config.toml
n_layer = 13
experts_per_token = 4
d_expert = 96
d_shared_expert = 0
activation = "swiglu"
router_score = "sigmoid"
lr_router = 0.000967
norm_eps = 1e-05
tie_embeddings = false
batch_tokens = 65536
train_tokens = 253300000
dataset = "wikipedia_en"
Below are experts of layer 10 (counted from 0) of a mixture-of-experts language model. Rows are named router (the router's row for the expert), gate (a neuron's input weights, with its number), up (a neuron's input weights, with its number) and show model dimensions 0-223. Each number is 128 + 24 x the weight over its row's rms, rounded and kept within 0 to 255. Numbers have three digits each.
Before each expert's rows: a language model's description of what the expert responds to. This comes from a sample of Wikipedia text that the model never trained on.

# expert 30
It responds to: Function-word prepositions. Prepositions and conjunctions linking phrases in prose, after nouns or verbs, such as of, by, for, with, as follows.
router:112157134182139101166154161159164175145163138135133103160112134132112107140157133164124125156178127133148169119145118181135174171128140113151095136110119122120121119147117152158127171150108091119130121105138096125110116106136161119127115113101148114147165170132096164119134134135142080101133157115128114147167080101135144104092152106121084120149153116109131138152116101110147097152171138110162147118133128193152114111116122107130173168171145130115164170109159104145129134162163114123100132119119179141124125119129118108097147163113135088148094115167167152098145127137113095109161115108165160122150122144128165130163156141101073120120114085121137141148139129119115130119151
gate0:091083133111163081172116106069141108139110126162135135176147123136153171130117113112177130107093144140148177166112116105138157151121112125119112107112134115099128111127124103120137149157152127110092144075072131092132128135144071102089113109096141091115152134123141121126127135135124109152088112067126127138106113168180106147128120124159107108133108141142129126119129083147151148143127083130102147155144128116144144156191139102131161072120124136085102146110136125135130121104119116126140140126104154127114141165141099092175188120126174152148114131159118104110103098150105075142113118125126113122135117146122170111139116145135151161156139101094110127137094126139098143158107
up0:126156148097150132181140156117111083102155127150115149128150109102122123133105123125154129098131121148123097102140112157154148130146114114098130116146151099124162099158134166152138148104174119117100111119131135110140127122105129083127120108101103130098129130142130102124111169152142110149132078101140064122132173172106111144064140168096098159150131117149145116149102139141103085128122139105170131138151080128110155111122151111137099152136139118089214123155132091130108132100139149148169129123124147102076124149130083169156132152133142135082164114128098138153131106140103119174119155111135110121149119109104160149124120156134170177126163121155177104117104108134117141130157

# expert 1
It responds to: Table cell values. Numbers, scores, dashes and header words inside tables and infobox lists, such as Score, Result, 2–0, MF, Votes.
router:118144127121122141152123140119153154141155116120132114138125155150136146103126142098124120153147144150107128159136139145110132110159145151175135111107143097142108119147097127153153144125112126161133123113157124142148111133147126113098102105158146133119167143112096143124150126118093084089104108088120123154160096115149148122074112134107062084137133105121093131177113091134155092151130155102141140132139126116140100128123098135106152170189159133130132112108191136115118112147134124122093160085150198082074122127181183146105134158122146119138117116154116158109160128127149126133108133149141157095149128138150177135111140157051119117119106106129115088093130095121084091109154
gate1:144161147113176089135091095117114105130132124139122132147134116141104136113139148120123133154150106135124113145089105111090132128175105069097135141083125129108159190128116162122116150141139119140147131092146119135129106088110131111126122127140084136089113096116126131148124124125155100123131108079126136055173111131120070130155144135143131103192092101144076135108129112151125098174149164157153162087080120149143100140118151095124143160125133074150136135133134087155168153144144119139087134123166129096120123147164142150087111122126108155115144096130146127127096162129105107099126160145129156118139134132128160117161103132100133092091123131115140140078131140088094093140124
up1:135181131146140102092163125137120081077159136144104117113114158108110163103126094189092150152190121124094157123104097131146113163109084085087103112145095134158120147152120129138155104140124107146135114078125102163131115090133153089148118142108137175119104141143093112114103103162153127105132102107131125123135106118125157139143125108119156115105161112171111116097102151119168155162140131124112128099133126119154134111152139165132112161133123143112146108142142142171113143108117100102113177139147146108158165144140130158082140097142123083119124137143145111149126162153115138120129099149096152107134132136160131135123106126162153132132144119181109155116172135129176183070133

# expert 9
It responds to: Institution name words. Capitalized words inside names of organizations, places and events, such as United, University, International, National, Royal, Association.
router:131130120141134145164156119179165097144164116139133123152125122156070163136146142143093134151118158124142167131127146160113172115151125109115129144135143102151146107147116111145111143125108148107110148105144111109129120119163158081103103131114137153140125098143136127104137159102144082123150130089164094138156110106147159126135116116098117107143143088138105113144117103134155093172180161117137155098159110137110079080097123153134171132123148169129160128110182101150097183133124087111109176098118149102088095126117204096133149118128157133177123134133128133107088112170127118108108134111179095160159126166111142145139143152124122152155100136126118117128151128107107106129139
gate1:122111107119139059112086131084137134177090143113113154130130154147094125115119153106124142158137161122166131140121123148101144100137103117138132166164150119095187104149118147118112103136133122133144116119152123102147145115131126174102120111150123114118157127150144136115113139117111127129134139152130132089159124136150163129143117115135127128141087142138111140163161119153165163060139130165121164129157127059125140127137112078115127152134157126145158147105124133136129137131165156195131168124115141158119181143084170057172137111121126116137102139142135151119145105126130143102075170114116109155133097144141101091160097138146096174142180135146111132167128133125146109162102
up1:134126131140106155140160125176153121103123126144175103119153094129174122122141120182147099134134120148098137131136115141143146163123154106116152121112141138164096136137148122131136133143108114134095135110086149188107091117123124079138153111102121139107099101127126089126109146137125129140147130131099103166105132098106071161105160112147115093124171097128116076110139106116103114182073126096139081167128148138158118102115131188139140126128134134139148132139158106158104109162128117081106134122115165084099117113125108171102108120163146093155166112137086101143106119133150101121154082135138157148152134124131130156096151098077156138098134107100136144117120180126112108109168

# expert 45
It responds to: Articles and prepositions. The words the, of, in, The, among, within, throughout, especially in prepositional phrases like of the or to the southwest.
router:153155134180129118152158124149146178139137126131137105143094136152124136123140129127119106164149138144126174130156139170108166143148122150152111125124129146146120123135082143140116143149100108137133136139154113142110123106148132101114122122115104090133156121136115142153122117119125043084126134085122127179136107115149169158103106111091081110148133150121147148141136126123169095134159103156137175106113139140109124094088121106132179149178091123116140180132160070107096146132137148136080189096131158117110127126146106142052133131082152091114136084139161155132127098156111139131079113139129141107152125148136132150149150132087115129122093111137101144144108126109115089122110
gate1:146134174128139124120114110131150121126141104098157174110121139081130135114130128089151108169147115114129160128116104138123138121135098109108105147134112116128095073133131141227117127141152086155130122125192127123099076153158168124114146143113156112116137100126138152109083114087092098143143080060114141172133094125145139150086101142101075149124149138146088123154100117123156129097137131123127116080131105132118124104163105149174109141152137122142083116132159148143130136094140140126126118150126120127162152138134158167114143145141137105110108111116131087165173117146080126128148134122105137154103117179085138100103121113115134140103137107139113103148109122112093149093133
up1:160119158130136113130148083114175127093135123112125140118119164096136126127150129114125102167141128122098156155117116163104111144093071140195112102106112137113135092146123113175115124099144088111093122143156121127113094175127138113133130121126141096106129107145147116155127127110081092124115081105121137126072088141084156109102127149124135151127179134132104123167119104114134138115137147097105144070096074162070125077131091124171113187169160126111087137117132129137106104103120119122094134129126129169143155104110146161128111104129142112117153103148125111158103095119130102097170142109090136139147114143116152094122143166109100161123123135130151098119126095122134118134152

# expert 20
It responds to: Copulas and articles. Auxiliary and linking verbs and articles after a subject, such as was, is, were, be, and a, in biographical sentences.
router:145150124155140099160161118086151139143158131123151095138122145134134163125162130132144138148171128155133158126148122138114140097121156123156140139112129127154130136153146127125120121135115095125110115161124112142141108128127135104120099095101173145137132163144112148146126111073147115087146159091160070158154087101136169108091154143093123101171153146092122110140112121148144056158135125086145164075143147148154119110112103145141152181157162122106197117143133113123145141154148156155126177141134166151107122131150131095176125144128133090152114165138152140136119161109126125104095132173145137133140096164097169134104152140118132111105116088130151122153163144162103084149134
gate0:106080107151132122135168085184131137135087129108136118110128109146129199127157120115156112115125149097126136142092171122126163125119117143133153124121133099114136116107093038131127101140118140131113142094116125119158143105107122136127165120092156102140111098088132111089143099166143114124131103133138124129185110123189140125164126118133163118122117125125129067134134096164174139137103081082114108124154134168154105132149128075124130123128129127131069116113138106127179147088147114129086157130114138144161111098105146107146145132135147096116116147150131126126116092135159127120169118142120122116141091114135118091153104098152128130118089122105107140143080134124067112099109
up0:132137116137147169133101142086086119111125132124132111163152142157155110120101080148092133107095102171114092136147094145128093145159168111112135126149143140131162147127162164113134171104157114103140099157180154119125141130113095133136136080151100157133129142153132099171126144123126119114147147122099090136113185113151142119069115138108126147140137121124162144123171148075057098107173190144127147133120145137145166120103108144132141166114103097142137111152151138111084113145144150156164103140157086128070129150159098143134113099145115149134129142108118133137106159140110149149140158098135097170131160128148157146119136143146123151136140119158147116104153133145144098084145

# expert 28
It responds to: Numbers and units. Digits, decimal parts, percent signs, and unit abbreviations in measurements and statistics, such as km, ft, %, 000, and /.
router:122165125160136119138168135114147135129167149147129092114131113159139135110157114158121132155116125099155160149142141151125127136142152146131104104121127098108102139149111133169158160115138122130146123120145132119155098082153112095106109131108134145132153127118105126114163149148129117124152121046136141155145113106111126119106118158103120113153151129082154107132102086124165087122136146091139145119112118113130105093114089154119187194149147153110116115137179072107113121145143142103109166104110130156076112108174146167126154116128198087133121140165138154156124109107126140120069105142180126116145151137149145131112126141105081115139070121151115126103142117139093086099149
gate1:125140108107104091169142143102140118155154164129145105121122126136072145176135088111121158135121137132124141116135115112096105181169117120125170102134154113102185156133163148125078153162151132108113185142122165131155129136103115095078136109118105154132123113138150119145110142117118101145137125031126107139139149134104123176111092150151163110132150104120132065119116098109123122108163127152108135102149153102138108132119097172156144124140137139124121155129147120150124094104117129147147130093096099125102119162147098123127117162114126126157076117164135124152112112136157123124149134124148170130163133127120145157113090111102090095160113148164113126095124176131099150165140
up1:091132122124100101144123126113125143131129136115139111152138124154114113135109143171134114152117139117147139109153145075148150085084103137098116140154133096112127178102155138137100138153171114079118131130095155095188173141136144118090120138119112107134065149125106115123132097122143122168150104107119135100108146134098089133155109108153134149092136180117182107136079123140141133072194121152095118112122152081126089091137117118102132143129122129105127167094125166117140087128120140159085140169105123140098102116177100131134089110153103090168107093155122137110112149115140130141147150104104113137127114121155153092090135149102094115125119139115117151128131149149118143146083

# expert 15
It responds to: Non-English name pieces. Pieces of Slavic, Arabic, Indian and similar names in sports rosters and lists, such as Z-d-ravchev, Kh, Kar, aj, al-Din.
router:146128132129132093160130104142127128134167154174129128140078172131129146123164117119105106141139113157130194150126136121162158145171157106151147109098081106169112152127085121136097149120067119120110143149121105133151138109138128161098114076125163129092138130157118087134135149124112095099160136097143123124143100124132152090120109104090096097160129157110127126133114092100119135153141187095146143100153163157138120114107118135116140109134135148102121133151130089097090167109141128110144185101138130143120109156113176124100146131091169129135119121104177153103134102104136113109115095101164133106121131128084128119136114108092102129117073120128158075103167116118121101123158
gate2:127087130107171174107128126113119107108141151135113108138094108145121158147132093156131166126138096119083141141126106090130171139160124105091148099125121119126112100127083098122112104151073108067132134102109135173119144145176086140135156117085171182116133181124102121151145123103122156109166152103115142099124108135163176128154107116117124153128119128133159150148125108111122121151104177113154118127076124166130194127108123124163114123136132172133168157166155088097122119129139148124120143097131116137144139132093122135125178144111133120144108078106154158117162131132117137118174109154113109091125120129120115126130110124076128136183090105112127142153110114112139123098135
up2:114116092150156102167176178145133110099115157105113113171095101117115132122116127189115134091163129150124147130134141101161157098141156153102125114113166117107132106120148168106137134134111106127134125118145142139138147121091133110135113108143091147085117107070166101166105164120137132131124087138137097118115131085150090140145146166154116127151141126130111172126140157117106154115137133143112123127145129175153071121105117111133115104165151147096134166092149129087139136143110132179091117111146072119125138121163115151157132163087115092096163148130124100144137098110133102144086121123155155116103120108138116136086085111158149131137177111151166126159149122107120103072117

# expert 41
It responds to: Modals, negation, periods. Modal verbs and negation like not, would, can, may, infinitive to, plus sentence-final periods and closing heading marks ==.
router:116127107117111122128108160143162098113138105122096089181132156150144152145133131140157126112159139118158162103113138136112163151121135152145104159125113109122107094183126145123120155105082156119128113150118114141128139098152134140090103110144151133121115183155154159143151121119145095113155129137147108147164125112152167139088096160086069122159135109115118130128107114117169039129157172083115135105123139153138112125133133090123149151153105130123121154121161122133108122171177118096115164105132167132100165145154159181100147149116160103183124123125150137130182137130139100089095131166124129105136106164140122120117151117117100115132103092174089147124147110131115127127139
gate0:139133114125104156110141125134177115181132108137073087209130141120124134129152126121084136141126125110123105114100143120122114081132150150165150123127131100150113108135113150136120099141120127135113114113155147145079118132123104095134113149130139099083108062152123154162151151114156102117105156134137105129136158123153145145127138143164108117120126103149090137107149085115146109128157156106114156142132148119097139169107178093108156118099092132114140158110082132137145134150138170101111147138098126148140126127161152096102130112148127147126106074196112099128133151142134086106110087120101143139130114135100133140175162168088156189161127119140093134134116081093136115140134
up0:130112148114065128129109109119166137177116134128080099198128128136145159131141157101117153138116133102100128146099171135115131115093136151134159106159110140142122115137122135146162127130115097146143109102177175160097117141164131079119095133140149084103100080141135177178135129112158106148091144145155144146135159121107139129115151124161150104129135109109127129117160119115121067112126173100135168123128155126103116123099130102124143144100078128092133190120141129083168147104134149133164142118153129147133122099148103119106147099118121132159116111180101113095150135130118094116120117161127155148138090135122123106166147125131155168125095136169078143117135113142175108125138

# expert 4
It responds to: Place names. Place-name words and their word-final pieces after in, of, or at, such as County, York, River, and Chattanooga.
router:094174145151144099168144122175149092124165130168104092120103129152118175127133150131081113177139116145127156139144147138140161133176138112135141136111119090124146127158103163129127126125067128121161159089154105111123109127160162104146091130141170154119112116147111115131146139119118091123158146074144134135121128116152144111137113125107113115122160123108117101100092113146131085165135152124135157083100134165127100133081142144149165144112149131128122095154159058089081145113163160143120178098113117148120112124121201127109116120120139080147126109135152151108134127127141118097100084138155125131123084132145133138128140154085093143172104126104129154145130113129145122149142
gate0:134171108097139155155110133171173145126136164142126106157117098124096121162134143153144150151182137083127108114162166147118122102152120134141142118169132146120149131150108092165132093136106184140113108149195172112159116134141119161139094139140136128148117134153126152098150135142143118108140169146135130157130147153077141110113156134137170134141135171084111077117108130150201127119112123125136108136130122119140118123166145102098139145125109138142093112140112118136155068055127097088130111114135136157094107110160142151123139115147136113162114130110162173124132144113118151095100139093127158059129141157132156135106143132144138115147149107145112117145137100120075126141149
up0:109115135158116107096174144118114140139145137142064145084138117117125135174103119119100128144136116150125097120142127124122148141116151115142118126105103140160080114100172143137160161131127154133125162152127102131129117098118064143137160138134143138140076184054092142135140137097128131164121110136102107142084113136123149131179110113104126130141132159130121172124107070106100125105119132086145142158130115099101129131114095141120114149112137118147146156124097113129130114134096127147099114131124118101117109077114114110134154150103136207118114163126106104090125123160111157139101145169116091156166105087143115113102147180147141121110130160140137144170093088168100117112095